config.toml
n_layer = 8
d_model = 128
n_experts = 64
experts_per_token = 2
d_expert = 48
d_shared_expert = 64
activation = "reglu"
moe_layers = [1, 3, 5, 7]
router_score = "softmax"
normalize_top_k = true
routed_scale = 1.5
balance_loss = 0.00898
balance_bias = false
router_noise = 0.05
router_bias = true
init_std_router = 0.0122
lr_router = 0.00171
n_head = 2
n_kv_head = 2
head_dim = 64
vocab_size = 1672
norm = "rmsnorm"
norm_place = "pre"
norm_eps = 1e-06
positions = "rope"
rope_base = 10000.0
rope_fraction = 1.0
qk_norm = false
attn_scale = 0.125
tie_embeddings = false
parallel_block = false
init = "normal"
init_std_qkv = 0.0655
init_std_o = 0.0655
init_std_up = 0.0655
init_std_down = 0.0
optimizer = "adamw"
lr = 0.00309
beta1 = 0.9
beta2 = 0.95
weight_decay = 0.24
lr_head = 0.015
warmup_steps = 298
schedule = "wsd"
decay_fraction = 0.927
decay_shape = "linear"
final_lr_fraction = 0.05
batch_tokens = 131072
seq_len = 1024
doc_mask = true
z_loss = 1e-05
train_tokens = 421200000
steps = 3214
dataset = "wikipedia_en"
Below are experts of layer 3 (counted from 0) of a mixture-of-experts language model. Rows are named router (the router's row for the expert), gate (a neuron's input weights, with its number), up (a neuron's input weights, with its number) and show model dimensions 0-127. Each number is 128 + 24 x the weight over its row's rms, rounded and kept within 0 to 255. Numbers have three digits each.
After each expert's rows: "mostly gets" lists some tokens that are sent to it at least half of the time. This comes from a sample of Wikipedia text that the model never trained on.

# expert 19
router:165116120132148102169156188105138087073174155153138106111122143110176143119139122135152109145162109125113114110173138119140155129115196137172133129120118137131121116112124096114100136104099074121168118098117171133172120159114106171123110155122123136157129113133145153129105149110135142137146121140104154147145136142158142110110111131130158125146113133108178131096146100130105169164085
gate0:143116145112186133085104124180127128132132088165110142129125174146157091111138154154071097116079083139090136126155134090122143118103108080118152142146129109123129114153129125094143149152120096141076117149126101102130146171141135101120145132106102115114134133135093114166103123102109155101131102113156123101146081103147134148140155138111129147126134162139162158134111143147179117122164
up0:095141112123120122165097114133121158148112202135138167100131106100153110130152081084143148095148141145147139122157102136112134153129113155101107129095128139150132121086078161146122123116143139129107140109119131146131145139109157091104128113168127143130123111138145071060168135150146143154124137138108090142096157147094121115155086094148158117134166119134109127139187093126107114127110
gate1:097158141142105133123073107098134135118134136130133121157145169114130074127107172175129145135153098134154166117173122123170154112098098135131122113114136145145114109098128108122120151150148127108124123143111136102093119161119093094120117087123117167083123152147115116143105132128147081157180075133128176127091139133153099129178121121076125114118151180115116130116113150111154144155132
up1:148117124111151137138117140085172097114145133108096106160098154111158108118116114149139119145173116107148151082137115139163180106159095162120101099141104149132085108152154080113131185165122127122146133146110128122143117156128168089151140150103119106088159123164139140185117181116130112111124108169107133160146149139164120162122174137139149133156158119113116106129112125138130154136117
mostly gets: "reet", "ber", "ire", "ter", "ille", "che"

# expert 38
router:147095130132207158115137106105129088153125126127100110147076144156151136146118136088171122105147164096057122114132104135135151135108167112110136149111110114127124138097137124115138131131116127114119090131105138164138132139149149114104098108119154133193111113134126150140166116092108153147120105088184131105132154144129155128135139113165094122149130157114107080162136111100089119128157
gate0:122163105160152158110111123144141144093122126131084121142127144105131105159134110117111106099166113169144122112145145163127143109138083113134165163122090136101145122117137160113141141082191140178103126113145106107111082117112090146120138144131124121099153129105105152066130168170140148128166128103129148194126127117083103105139139080173137133137144124114133129127134153142145098139143
up0:130117142111143140134102117077124111133130109134126127147086133144156090122131144121146114099109181097081159157158134107131105225090164103159103131142141120127119130132116138109128111140125139087158104165152147120153177111119181124108163124135130133137183118138150117157133145129131154147124108174123155080170120133154147148096134113095153119109139090132112125133143143130147152100104
gate1:117125135107141139124132101133196132108117100071093125118105141131131140111133122135140136116174106130124113098103124157137098092139120119105145138124121141145120096094126147142094137150160101184160161128103135130146081113109110155102114177123123107068129117135132110071110057107101154122189149130112128112113160130138132108115120134153114112124127169105144120144141112165116133184135
up1:118113168135122149147137121104176112122134122121110117134108102144122128084112157127098142170118154105102134088124188136136192117100139157095138118104168155083122151112130145122111142142140142141127096142165153142139123123151147140050098075129145166139135120176101109096153118182131159114150128123093151106106157133130140138138135148094137125120138116080142138121115155121087126116147
mostly gets: " and", " which", " but", " where", " when", " who"

# expert 17
router:134079107163082114097103103148113145110103156140105132169102131128145135127154098158125132137123161086116090113112114118114137105145147125124093134129113141138087121144111155139138123155129102163103115113085155135148127143140083125121158142113106109163151166135108128135078096156116174132145093176079111093148121093107109114097145120145124128145145182168105128119131172143150141157085
gate0:132107135147166128164148098102111082118128116131150135120113137093138115080096125162125152125175114177123124111133110090150138131124112127116109107171121121145156135128109138111137136114121102110123111128119144182080132146135109156038153168145122116146116125117129115100140138160147141144124181130148098168113097108116119122175096119122144112109148131159093149133083091071136149135133
up0:098148108096107125121137154113148083163151129089109171130118132142081102150101105134156122082117111105169127132157128139112141155132115115086126118150110108171104073127155116108072090162134183159129138148113151104142159145098170164143148143124142126130110101133146155125107142090142151154141122128076117138160134179132161130130092141139155124126167124119151122122135141141127103166139
gate1:085126156132136129128091120128133078202138126149126168098145182152157136128100108113162111094079104101093154173093147122107119163125136088150109150126124137144129135164167111187116121126136097137105141153115120139112145117100076128108147143133096112138112134103166132125125146134136123139117151152144106129154131127091094116081139101137101118090127123125168118083154126119158130136117
up1:106141143134103108114163160120131141121076130167129155151130087138113112170147119121114104145143143118130092124099148139124137132100102096140115131110114205141096118106085150092117113149120131129133123101133121124097150105094178130149102060113125108121115126112138092090137127136159121143111121131137114051076105154124107102113126166113118148089090114102139108119120177104129135130144
mostly gets: " The", "The", " two", " one", " the", " its"

# expert 8
router:100140157152155129101136097145112149111114118146155119142153110069109131146132141097088151108123105111146097155174115130099149131136134095096138115139148134130115166121132144162114107142108091101135157107127098107125113183118153075150102134130126116096161139096159115113163131156168151122114138096147084110111164096099117149133118151142169116177149144117131151117139111138081090184121
gate0:113106198128134148086107153130132134112122170122136104120126141094116135092151116117140163074145121159141160146150172112194154161136118105107138157103109196133128126116154117099121150172105141125139110114140147107142150170077117123136105121155125130102144096119136117126146131162129114106100080122114146096139085097112157147149136144078134142131127132095151142111098125144114159122111
up0:119133153107191137113137104118097148137128136165136104131106097144137155134145127115151088129204114161122145118089125105124147118116135129127150127129077142110156130134118161134147096147147096126158147154160168095130082133136147148124121127142103124155081141136089114114133105138101148152092199155093141170076129141136094112152124130103109124098148132154142104150113136110133096103091
gate1:124127170114151132096102156126130146110171135142133113089094160094124113110158178160186145068172165152111087176119114107104136137103103114169148089126141142152124129162089126147109142113089115148132128141103099109130126156108119119141145134163133140137126079162130119133102120095106138102124099174137144138122140094129149122178098105089108141113112112153112143132107121123162137119112
up1:164154153130164127117094125149134145130161136111138116090094152111129119137151175149157152077171167159135081139176115123115114118186138114143147082122144129174135128145121147142094143122118109112172140124119138072130118151155149110174108123143136147141136107168123107114129130165129126100104148182176154122117138119141123124131138085141151120131082157122133153125073130110146109124131
mostly gets: "201", "202", " pop", "rom", " of", "ince"

# expert 43
router:136132112162151161112134104173139139185131172106142149114086146096107133128140133113129116112129169149145129152089150144118116131117124110119132114133162109105081139107157119147127124175123126138112114153100127096141152118173136092146153120116138128122171152140109143131086137154107114170153153132102064114143059148096160106162133124156135147143171121125132094130080151111160105115157
gate0:122093153113156108126112135126133116122140161111150156125099159095119133088104196112147082121141164139139124146167141120166098114146108160135159123125148127124105140113117103085136187132130123101119118106091112129139146125142121099129133156125145133127132122144133144120113081143177107134133127141124136174108121145108128141154084104044131157156117115120087148115104130137110112049109
up0:115131137121138152119129159144138153134136138113130103096137149132116151124151126106113129106143131107130109110069073152134089100147108134135149136169104123133190098164106094110132142145183126069101120129126113158123129140143139140132094150139099117101154097146097149129122072124113100135112158113124089113143114155134143176151101127084157106134169139116112056128103095112130144105157
gate1:129128130132113124110120106114175112159108149072096123152137104128110163134174156135112165135138114140111112158137082096141151091127113106121112135130143126117138138085127123126141128090123167126151099094084111132177133159141157123127131120174089189170125109123101128133138135120106079134075122158104113125085125130100126119173102134138100172118132118112126118126108123201114146112143
up1:107132154104162131109110195112089162112127098165138113105146136108154116149139144125152137133129113139165150113157126093096121157136153155152145167105158131149086118132102145117156201097147093087145145129156124133120133101101148142140088180153098099093102122141157118149141082109131156122133144123134132103119117144124137157142108109110184117165115108142160173128135112131139105103129
mostly gets: "at", "per", "it", " min", " Or", " In"

# expert 18
router:137140126078108111093167098081112119139098115156140125170086129110134152082122105147101143131080175114128147101105136093157112107114170117124097125124110108162138143109149147122147152145149134124148145118119165180120121127155128165110160133130130148130150098123145157156155110096128154134118104129159136094129143170105087116116112106155071122140121136095107144183111180119124100122117
gate0:135112150084125121140132118104167098123155102093106135117154149117151155096109142075157150106132125166069128117145161116120139117103160127125127150102165076154133104119084166099093144142121110096125093091161146127118155126126129117110157132128138161141167119150131137156109054145134096105152149117083121096100157115126137122128172119134152125163143118074103119113125113114133130104118
up0:136121141167144159177115129121119145134148123123095122124104121161135120100133118105092162121154161129086145178126116127136103135089152127111115127145148135113087101098087149204144171127127140107140108123142085127124106119117134148196129099119143128127138130145138134169139140132109100080153137146126134134109151119162119101132094120093135137105108139099171117094124106125071155151189
gate1:112100077102177141118127118120119091157139166168118146143110136106152126125127091102133191136161135158135130100130119148145139173142099119081113139130102153071108092161151132123138109154133110126132094127187112149119120102098118160070117103180124132126153106161144128149138081110134122124121116103139138096102141096097117125100153112109139104168123092111126101109137120127108145149131
up1:113112137150066119149127138148137116094147116105100135128145104118132115141135148136108076146093107078099123133116148124132118160102147140145179115134182102170156117122122133120122141135125106121121153147112083100100162140135120091136128140100108068103170132092120137114123169114148138168105124121150082116158143140167132185167079133121137122135092156126119111179121135145130099121101
mostly gets: " it", " It", " film", " them", "ash", " there"

# expert 12
router:159125168099119111165138122090108119124132128090070098136107135163152082131102125154080147153156148137040166134129151130161162129118129109137153112148163138123103145137134095151154118129098134102136104136158140161138110102176115081127094113129144155137150153147123106136088112111112114111145088116139138128123153131142137120089149106106101117150111113088131086106127118105098144125108
gate0:109145142132129121121132150134131108103129129133142126091115107164139127147135135152132130104145121155123153077147138131115155124162135136090120131132153097136104125099115148148156201172125139134149150196126165121105154137105146128105141194127112154053095145130150115150104153122139151131164120140198146108071128128129098156130135130086144134142160101107147143135158103132096136122123
up0:188118129118119136164113153135141154133136081143127103138112108099158135132130123096141131124116161097147126159135128133135095123113141104120115136106110136144100174158115085111133162076148160116107139100159118128150148126132131148105126133091154128168081133132090137107159158168111119147104133111139112218103119122078131143127132152119151120115077169099138107154096157093103146132125
gate1:137123140096145124118104142178160131105136072148121120158105101090172132157168121107107143106124090070113100166116126093155102123147128110087141092132130134159157114125091122125096146199155156136100123105098124104157122121140117165140123131128136143131101115093114113122140136163141094172116106130165128115133123139115118181138108169114122129137128122123142098154118119159184124145159
up1:139142153151150109150100152169130174146111100125117099098119088088162105125101110125111129113137116127128091137160117116144141146150146141084137105155133161071126128128073074150151175148131141106137162125101169090118131120140105084128111157138152145130111140138152133127158172134148083138148090159163105146119132130088140147099135131101110104132137106085163118136095125126142168142147
mostly gets: ").", ".\"", "\".", ".\n\n", "!", ").\n\n"

# expert 26
router:086109109134142095129148105125111147113108099132111124121146167168159177141151120142152111115188098143115093093090120158115131140170098135166129100103097091147131127163114134134115097095133125129133121138150131176173129117187123141163114150126152108114095138114132173164137160139151133141151163132114127128128170134134131137072116093117176105159113129137161127127113108129096102139100
gate0:112148161107118138119137124143119147126144125139100086114108171170105134131164116148107143136106138106151154130118165100145118135128108105128131137131154092070101111095123183102122098088102179128122111153166156165152110129144116124164170094145134127151124102131137088158106116153131143187095165120107172094153113120148166103138144121147166134131135084119158142120097143131095149119106
up0:120121146141101133112110105129100119106122120130123122100173147128156147122134142155106086148139146148130144142144173108145143120125109125126128110104164111057096120107085179102132085091139165142076108139113194111158149136150118115130103099175147128155102071142122129144138120144086130146102104129095159110164120122137157126138169130136161129114141136125172133159140148126143177147119
gate1:117118124153174114118151106114145115131085173147082138130119141139122115120165159133152058056153174070105129117111142141157120129151121145112136102139087130086124062108119138149165122120122133141115104143172159145099130135117134085096170148111136146140115097139111150116100120154093097111148119127151123118113129144135155133104142164123141140137105157141144120101141156128141107097109
up1:153194132131179143122112135105125152139114100150122135153122137133135102116183162196093148073144114131121112070122173118145132111113090118148162127130111118140126077161130115101112123141145114114117134133154130172141109140112135126102132133141093092144116112135155155159147106146131153072152137129132142107102142123099140118109150119100144153131119103164134154070138119120123149106074
mostly gets: " de", " out", " him", " new", " off", " +"

# expert 42
router:208097166144172099162153128147116111061134128134127145119122097108166135103133122137133137133198152092139123127088120080123143147135128123143110118072128136154114112116129108126112176104130105119131125134080124124163152153141148084127155139149141107172123124092154129096131123092101098148148110145133124150099139121129099104104141133088139120154090120107138142127149136156122109097129
gate0:157107128127154152117109133124135107104086165095106109128152091109120160146114111128186157146101118108147101158135132122139158159205142156148110100111134080110165118115092121141118175141061156121112129128089142133100155145144106146121114103174119112111173121094109134159095121143135138129110088149129100153141115126129114158167078143124079128127138125133135126131109139103111130138124
up0:119126107137126144140119163127125110126175147113126135129170120145190122121137141157126144129130059150107099151112171142139121150089110156114130154117126103135156133085118153133138121148107142138142121103112143143113091121110122163129137127106196130157128150090121089114123121139118128115153116160186144139153147152124137103153137152123123089115078110144183139063135105139185154159139
gate1:116159131127140144124110171118171070083157158130135149142114161171137100118160122147083132121099107122132135135143136137154154136122102138123147158147127124124148113162159123138129152101147151148111074133101169096123151138108125113108100134167165155142143120160076139137153105126119123135123138133164129103117116150156109130215133131085140143100119167085111150085149125144146145147106
up1:116163141176146105127118156125135137075171175137087126132147188167129112115141130141097130110113129126172117143124158139142135106143123153139125161151139127139105079170133083133141131119165128147145129135135141141101114091089127107141146138109105119143120137107113134074145089108139118095147151120122160149104096142187128125124113132111131161142094187124093151122123116165094084092120
mostly gets: " John", "ary", "ony", "my", "ison", "ore"

# expert 41
router:134158145131133201146114139146092144123100147148156171084114098138142137097139105119145127145138134096159148175105161092110112129090148121100114163156141177104152125076089159142145136135139178138125150134150141136144126108150144131149115124143106132097116100082115145128105119195134117133119157147139103138138123095115092120156137119134126156097123114151172134110106152150148151086159
gate0:078146127140118101097169162151133123142169131156157183108133138099134107144129112118130151112143179172141123170128119099156153111112115144109144163123171115079166109121161153116132098140138149170106121098147147113113168113157092118125135103104142138131087092177094138155110068130148124093126166121133104075120157143135124130103097155144122147139134112137104131139116121138128114145137
up0:094086110094117067146099121107157109182141129128115133137162127182105135119166117131106107097145106111102142093137129135107153115117136152141150124130102106115108148147131091109165131073108127132149134095160132115141143123153156113145133166136143154098147132150093140125114124094130123193112121120089145136169130109105149140110151152098170131094168127131164147124155107164162118145082
gate1:097087162147146092163144104105125118084128117137113107109111092165107108135105105141084172132115124136132152052124140064157131115118133129103136147144124132092149118079123117113163121145134145129126120113138127183111115141143122139115144126118139129144088087118130149106122139118101101125134131113169147116119133137093139109138088091148067116166127150126102091169148086155132120101096
up1:134121157106137146111153143082150159144121117120143136121116146120123140133128131135149115159120114140141099170108129178131108117140120167146140133105109111172111120155166083133097144119139102080082129096108140156114109150112139156130097177155120133146137129142142115108181117123090128130099108115147113142139140163155112145116120097094169114129134125124040115159091195089125158123112
mostly gets: " El", " Per", " San", " Mon", "°N", " La"

# expert 36
router:106125105097094119171133128121149166134104143138151135130165109132171100159118103179129081145140126109164143178160118170148169157121103124142129103123121108095108169134154165117139106152080176145160150108127121099100128127117141110130129111142184105107161151126119095156095104145110112178126177116096123145115157104110147109164154123133129111145109131121135144148154134113121106115097
gate0:114095095108145140122197111127125132131158160147129136153128116106168135125120075137175116120138106114128104120130112115125121128115103117108148142123124116091108102134109173108136124112156121125087141145157156151134100157102047168063139149164153130143124127155142121120106130126083120106182125158102086090107135125104106115103118127141088129162086112117137147140107095126158137144124
up0:119107118177098136105105117139109136139140140156150116104135103110139135129066089124131136111146119127110137147188143126103142145077134123127119137091113109121130086114147128072117177127147128129072173107140180157142136181123084103106162159123139132134155127160119106148129140142181160114134136126135139146060114160123133133115123112100125089166118122083114121101112122131141122138133
gate1:135121105140093112125084122144132092107145119163141103146134125086113089143140154159159156115109125156126081179154111119152155149142122126086111142082142105094084127146148104162089136118138150160155133162113151143112164096145151121127115115099156140164139128124126126121148126137160138112106131048124125105116142131166088136071128093104149093161142095130138126098142130131131118164137
up1:131141169143128135135168106099115129133125120132147117150106184105153180092084132138112101138175167103101142140135130110122132151110147130146167169116134123149131141146101115090116122117133092121095108083160096149148118193121099109121123119163125123106131148168164113152145157166137127116112107155140105078122153091161178142129132179132117129137109125100122170134093142148119106150123
mostly gets: " |\n", "|", "°", "|\n", "|---|---|---|---", "|---|---"

# expert 37
router:090112147120106159157089165111096113144127167147168181095129174161161123145139124177179099125126105098111088166113136146123105101111151126098129125091136103127139131133140105132112113094112135116108154151159179137130136116149155160111135109128137119106122126147128111105088135162148140177125134162158181126160138118138103138125092111100128092105115109120179119116120127139102100120159
gate0:161126147103123138134116126122094124148163101133128174122110154115161170118099117137154140137150124156087101102107082118117143094177145143147156106090135130128134148111147138110104124136078151129137125103166112103162159112086119124101106126108127156189104124129138147142120067134129089117160147117129165105113168165107122132148075141137165107149143129194130128154137131128131136163136
up0:127160124130137112158106160150142111131132130146120114119130149122158161160159098073127152146160139100145127143140125110084062138125153138159144140063171120112125149108120113114148163138141116111141131151153101118151099111100103146111117095171180149074111140158121138106150160089130161140121111115105123078091135157123102158146140109162162104120151121127119085105131126107158112138103
gate1:119108129118135139099100128145159146096121125148127135142106108111121147103137145130082118124134146136127104109135143110128139096157124167109125105124118108129112116168076137124123139141098113122071127106143093121091104128120135104117119165099120093123093098131131085124127127153091093169088148133119146143122094143084102147171140128069121123074158135117123079172130141097057170150126
up1:136149121172121128130136145159114099116165156145106122113133099143151108118161126104125127150101117133103103114153161100133125123096128153135118116112121148072160123140142160105127156135103131119111145131116149088180133153111129124126121140144150180171113115165125100105108073143154113176125106063138141117120163148125091138133089158137122172145105156152128179174111141146082089132115
mostly gets: "est", " feat", " open", " build", " Port", " lead"

# expert 9
router:164119148118111150146091158083182165143126116137141085123110137061123118141118161107127119144157158141113157127139141131121086172143127116117164146105115125098078146169144144128110134164150089110149148153098096104130086143119140126137151150113122102151149137127155134154131138133158139159145144154086163100166144112107139111135149164118158164132121110123096168116114133128164150103174
gate0:129135129100140173130083134150168133127162154151127125175108107123114090132123171144131158091156126097106104163102112119116161080098130091106115150097105106118129099142153153123144098103121111099112132098163088113114102147113124160107096112120145114147130132126077143144096070117097164117113122145161150137087155112142156131133115154117121074152113165116105133146108152130162162144142
up0:134159104133142091122157108090086100108124124122122152107152149137098171114157093126130120148090111162149135110107126108156095155165149153155115101141149151153139158126102102155104148124146152139156111156093178134149168114157112085145161132138107141108147102112155111111153195160145087142098115115109098149141112135120108153116111096147110173119150108163157111102146109123103100125106
gate1:170124121125138144111137138155140124126176121147120128151133147079076147097122113144099138109136131126111153143134155113153119127107136122123130143158120182130187116156113097083096098148126144101155122137125150115123132090138118147151102150124074138142130097112085096135166111142140144120110122131100130145123107137110125158062135184085143135115141098166130126094094111154176139186120
up1:082117201158130104126112099139128162165109103154110122074111130124143092122126146157106157143155143107129167136164153150124119163074128143124107129145126129113144148132146184120144150122124141170119131125142100076148143128116124144123144161139081114133143117157103125154145161130143145129125158173095106164129086140129118155115139126126116171127154143119202151129141157130105107106126
mostly gets: "\n", ".\n", ")\n", "==\n", ";\n", " var"

# expert 1
router:067132084146112098170152151129124150151083125104150117114167113122160141146081112112121118113123142172138131091137118126120150130110132166118136111124077084099111099141121100168077144106144123150154122105125135128102156137153130150148125119095116144123142128103111154142082083117068142115160104151152147142148130152119126112115137119188131148112159176142140127146154102124112111168129
gate0:119130149097112124110125071109150110124108138161141168125112139123158096136171146147134129113100154147139139143142145127146114097183118100152136135108098133149109112125140182134104110066095093092128112128144108137130146173133163169138112104150127106154122112110143155116129128162118140129130136148112154073150122125154162119162092093115077125128153096195135137094089126140140163117142
up0:130126112125136160117133084142155139144114136097104162116118137164143141143115142169117093139080118148124129120135138144150115094151109158142154163084116127196142133116149144137093130132131145150079136109162086107097139175105119158164112162121119140133134119126141141137117104135114185137145091171137137110155132141115110146165074111155126165095133112127093089180119128135165128123172
gate1:116161152104107158093140169097171063109119123117115157152100134131127130128112128163090130156133149091137134157097124105143162126095125107178064095141139125149157099110152145109100095112068123180166113123096168143144128137121149150127139134146134142175105135115160147119144173151124157096145107125155122132135114151132136132145101109132115173124140141136090107122125135125142129165144
up1:152131115144129112109085097153087174112138120146144094110158137147149117129153152111196136094116093176126106115140067141117120136148119119075174150137119151145147112116130117087164164114176138110135111164149101132118130165126128132140107142112129130123129108174128119112121096080133092143135125188090155142100126111155112176173140167133132139130111116114135154121120124121143115131144
mostly gets: " first", " second", "100", " Sh", "000", "50"

# expert 5
router:132085099124189181171109170157104103142168153156136164112109099113145129120133136145123130164107160112137105089128174066120122094140139112128131126164101185116166120116130134138106139149122119160112135113173143116112113128137132145139165102100130147117138099124093139090108112133146109083101120092132144140127145131096139088090150104168152095132144132134103113109119113103124136127098
gate0:165106147135161145133134124118162133109100111155152140124113103070138114111166160109094198137108136101141103131119151121114110114131086102137130125120125089128142105142142131133093158115157128130150138139129103097125132149139136161160146111142156157109070093148136129143140139179128167130153157067128141126123160125119124147121184139109130158085114116197163089133107133115145142112140
up0:113180109085147098116158130114128104109110114143133113145137105146153129135159079135080142115137141106111105092099161151123129071136147135092151143104123132113130135105127079104137134174099111166123107118128125158123119136104144087120148111112153138114131110113141165113143158099199093104121122094153163154144088136129103109123111121123102106185113149088082128131123091160135131120148
gate1:102097123130104170089173117125183102104150135121120152115092141094089169091165114135108106142110166156103131161140114117143146088116110132149135125147135101072159114180161089135110148139129139138109127172092159125158137141130094134119110149127079128139121131125085114126132101137085129131107107138136084130151096111146156121101154102081147175126144122115111131114129116136090137127141
up1:122145115156072133122134147110110168132130119165091123104102167105127131144153160148132140143146140133121149137110130080150137130107145114159123129108143174098144127172147116118105133129058141100086144166142139143113143117118150146146105057134117139074131110155125142128113137092145162095088154116123122105128161119119153105103126160087143148137105139139105158098100117137065108151111
mostly gets: "ular", "ual", "il", "ric", "ian", "im"

# expert 63
router:160141070096104125134092090151129141132125068154118127114146158098132162137124145154107149116082189141111118140153148099121130145123121136075130161125156121145117186121144178125115115139114147139115132095128133099117082113155098102097159080118139129121179114142125159129136140132170122126119136086112156096133161137105106121146135127150131149170118134161102116147143141108113157142164
gate0:139100101095156162091094140156209147139125135170167176139119158155128126117115118125081131145111139097072124115168115130127138139141119163131128106152107145054140119145108101148147123093114117153085133099144083104122111132121100154115134105154110121137125114126116112143156161169116117137154125128101106153142134122153104115099127112144129144100096132159091124108150109116104162162127
up0:126128139127143118176186148157086117131133147133144117122125110081118123166120159104153126147142125134127130121147157127151111098124130101147140125081109133085156103129096130126099130113154097068169111101102143124113105172135147147129133106155170137117136095135110125164111137149116109169114139130104141090171096178160135130160112124157103112143173105137156129170076121157122083119124
gate1:127081122078104102097088137093196087169150175126137099105113111105116109107114130175139132090094117156117130095120153155157162112117163135105174155150134136121098121104156125120143123137097147177087109145110130105120161119080111120149136175149116153137144123132110150147159121115127149099115122117117136114112121135125108133167135108087150147119099114127124166128110090152102113129140
up1:144121127082117143121093105122190124152136143108099136132105127124125131091124137157115152132123167137088115138104177139135143119137145144120163138150117159088118116139163155166108107106120144146102082120116133116148169113136159162157155141134164159165158108114077161167141144120138140066095115120103107172140129152135115144157147123108148176125146140154116131118107095149119143164177
mostly gets: " Ind", " med", "ific", " this", " rel", "eneral"

# expert 45
router:157145079154142143116095129136117115095148160164108164162167143163165124118143164121110151145123145125135087137114127134121147103146107092157135106112123192133111116095123137154105146153152124128075121123125087148166125157163134157130156097115089116097099123151099167121112090107123131107104148139206142128125138124129090097117092076097126136121112152140136112124122138115129154151122
gate0:102117142140154155105089115122153181114119168133136111134114119103139110148156121126111164104110110102124089151168098111118167123142115110120127131093124185146118145128096148122146118108137157122100157097144097110173112151068120133143114094107094139123110140116119101140120147154154118130128130135167129149084103097117144132084093114107051128126152131132136143142117151085184155134097
up0:149185120142098142171096113180118108126144105124156096117131165097121148132097146141130135133129159117108136140081169127135094133118140105108126156133194094118106082136137134134109116120103131131098161128118103128091123134181123169126128114128150109156106132096123160147123121169161123146126145149084143092124136169147156137085085159129154142113099116127103073126140160152125129158135
gate1:148109128134121115133136161122133121162139140132124138096118126077122138133114124120155082120114106135163126093100112151144097113154124115148138108154117128149107122107209104111127128132155054082150161084136136114126103121138176162161149159120123086118135128111122140113090100112114086162082154096120125164145156115138105071141181124143113112151155138112111121142126114128120088137122
up1:144097125114116073108099132135109101155123132171133116133072083125151161158159139147122150088131152115153070099125130158149132102138102109131128124122159167146114106106121109159118115127130080118092132149132124116123145131120134113144125090115134120107099104075148136122149097129082135090079103113126096167120073088115150125118122113108158097155134116131157142125103124096160096156098
mostly gets: " a", " an", " its", " his", "'s", " their"

# expert 58
router:114166170125106146149156070162095170148130120109125119165156129137134112151132176102149122149104171124161136103098103148117158172122085135136119112109144127124157108107154136141109125146107097160164156091118145100103153132129150132078122085099117110107105117106092133145175147145114091165114135139166132108121147097129105123141177142148169145122129159144120143140149147109144152105102
gate0:107121123148139130096085102106111097130138117120078155135100120155112148102144090142114110104153139162127156168143106096186167124166112156139165143109123143138129145132108110132099124118095106100125094116127143114118106207110124103114157107109098130122162086130137092099137128133130161132109135103156140129145161098148112209170138127135151144142120138130093095153111133120142107129111
up0:124130128130143124129155131145147158109091128129167081115128158121141108127130162120148134142120085113087113132123166137074117146076142107108120126136139135150150113105124190123149119140130134168143144138121105158137124139127113156117118195150108169128090154110114117178085139122199142104179102140119135117144093146126124055118124111104102115127103139124158118148134125145137174137116
gate1:123153147143175115100126103117165131118130149163155144162155166130116128104129121114152144112168153145127130109149156154152168159075149114128110134121062137131180091117096108172117090115134116108147131104140129123132136172130113149064154086129152144152143115166117134143139104146097166152119154110144134135111166105092139115115126137167130103148133150140119140144122134156104163186132
up1:137153137130103092123146169117123127093146126162157144132128102106101110103120088121123159062114144098115144129149152147123135137129152168133110123147112129156163100179129163140130173113081092133138112125111111122113144180120104175119162123138140144097127104095126180136134159099122159138149168124113155104151135125119114133138100155176103184137122141134156132133156119116154079086138
mostly gets: " ad", " January", " years", " Man", "^{", " man"

# expert 60
router:082114118098147137111108116140110132107141138126135156151138107132115112135117116131130131084098121085102145127123098114138183098131141141113103134122153130097107091154130102134105158112134118193143048100136103175112164162112104102100118129123158171176109141142132141154091130149109111140157121157169129113147128093150153180108143146132121180125146118150094104137143127126152138158109
gate0:115149166139125114161099109092149097089108079132154128144131107107155150126130114125127162103137151132132076135114121129146133165144109132132101112155110147085122123114074179080143094106127126118129117154106163107140147150146063177131150090124129114119135130162144128111132140111185138118108150132154122167140073121148156101116116139107140118108138130080162115133105112075145135150126
up0:140132112080147099149191128174121130147134152125127139083142148158097128131108128133135089130113142164140151117156138115120117095102150150139122109105085132173150103110172086176121140116125153114153115130122090162122085125116153109119114148109087109100091129076111130120124124130067121125134103133099145106128177155135131138122147091150132126173108139131103086158115150155123091135150
gate1:113108123109119124086128112136113114165148167120118104095118116095119143127134126165126098103129133117146109139139117139104155111150100109120104141195152088164178115124118109104145126117146135153118161113150190173133121091141143127119126133129162138140120140105110146105092125160061098148143111170133084144157102162105137113100135084148152138125109097127121152105158121179124182131125
up1:126069086119109131092116153165137159131098140143139134091118129066115092143149128139120141110151132136142159102126118131119128173160145110153133128114156141156122149109132136136109113139181149126146126126090140117155157094130149136111129132138085089160164106099147125107120126122139121100160110114113138152165146113139109126026119120140129146122163135152107128155119121167133129197120
mostly gets: "1", "2", "16", "4", "17", "3"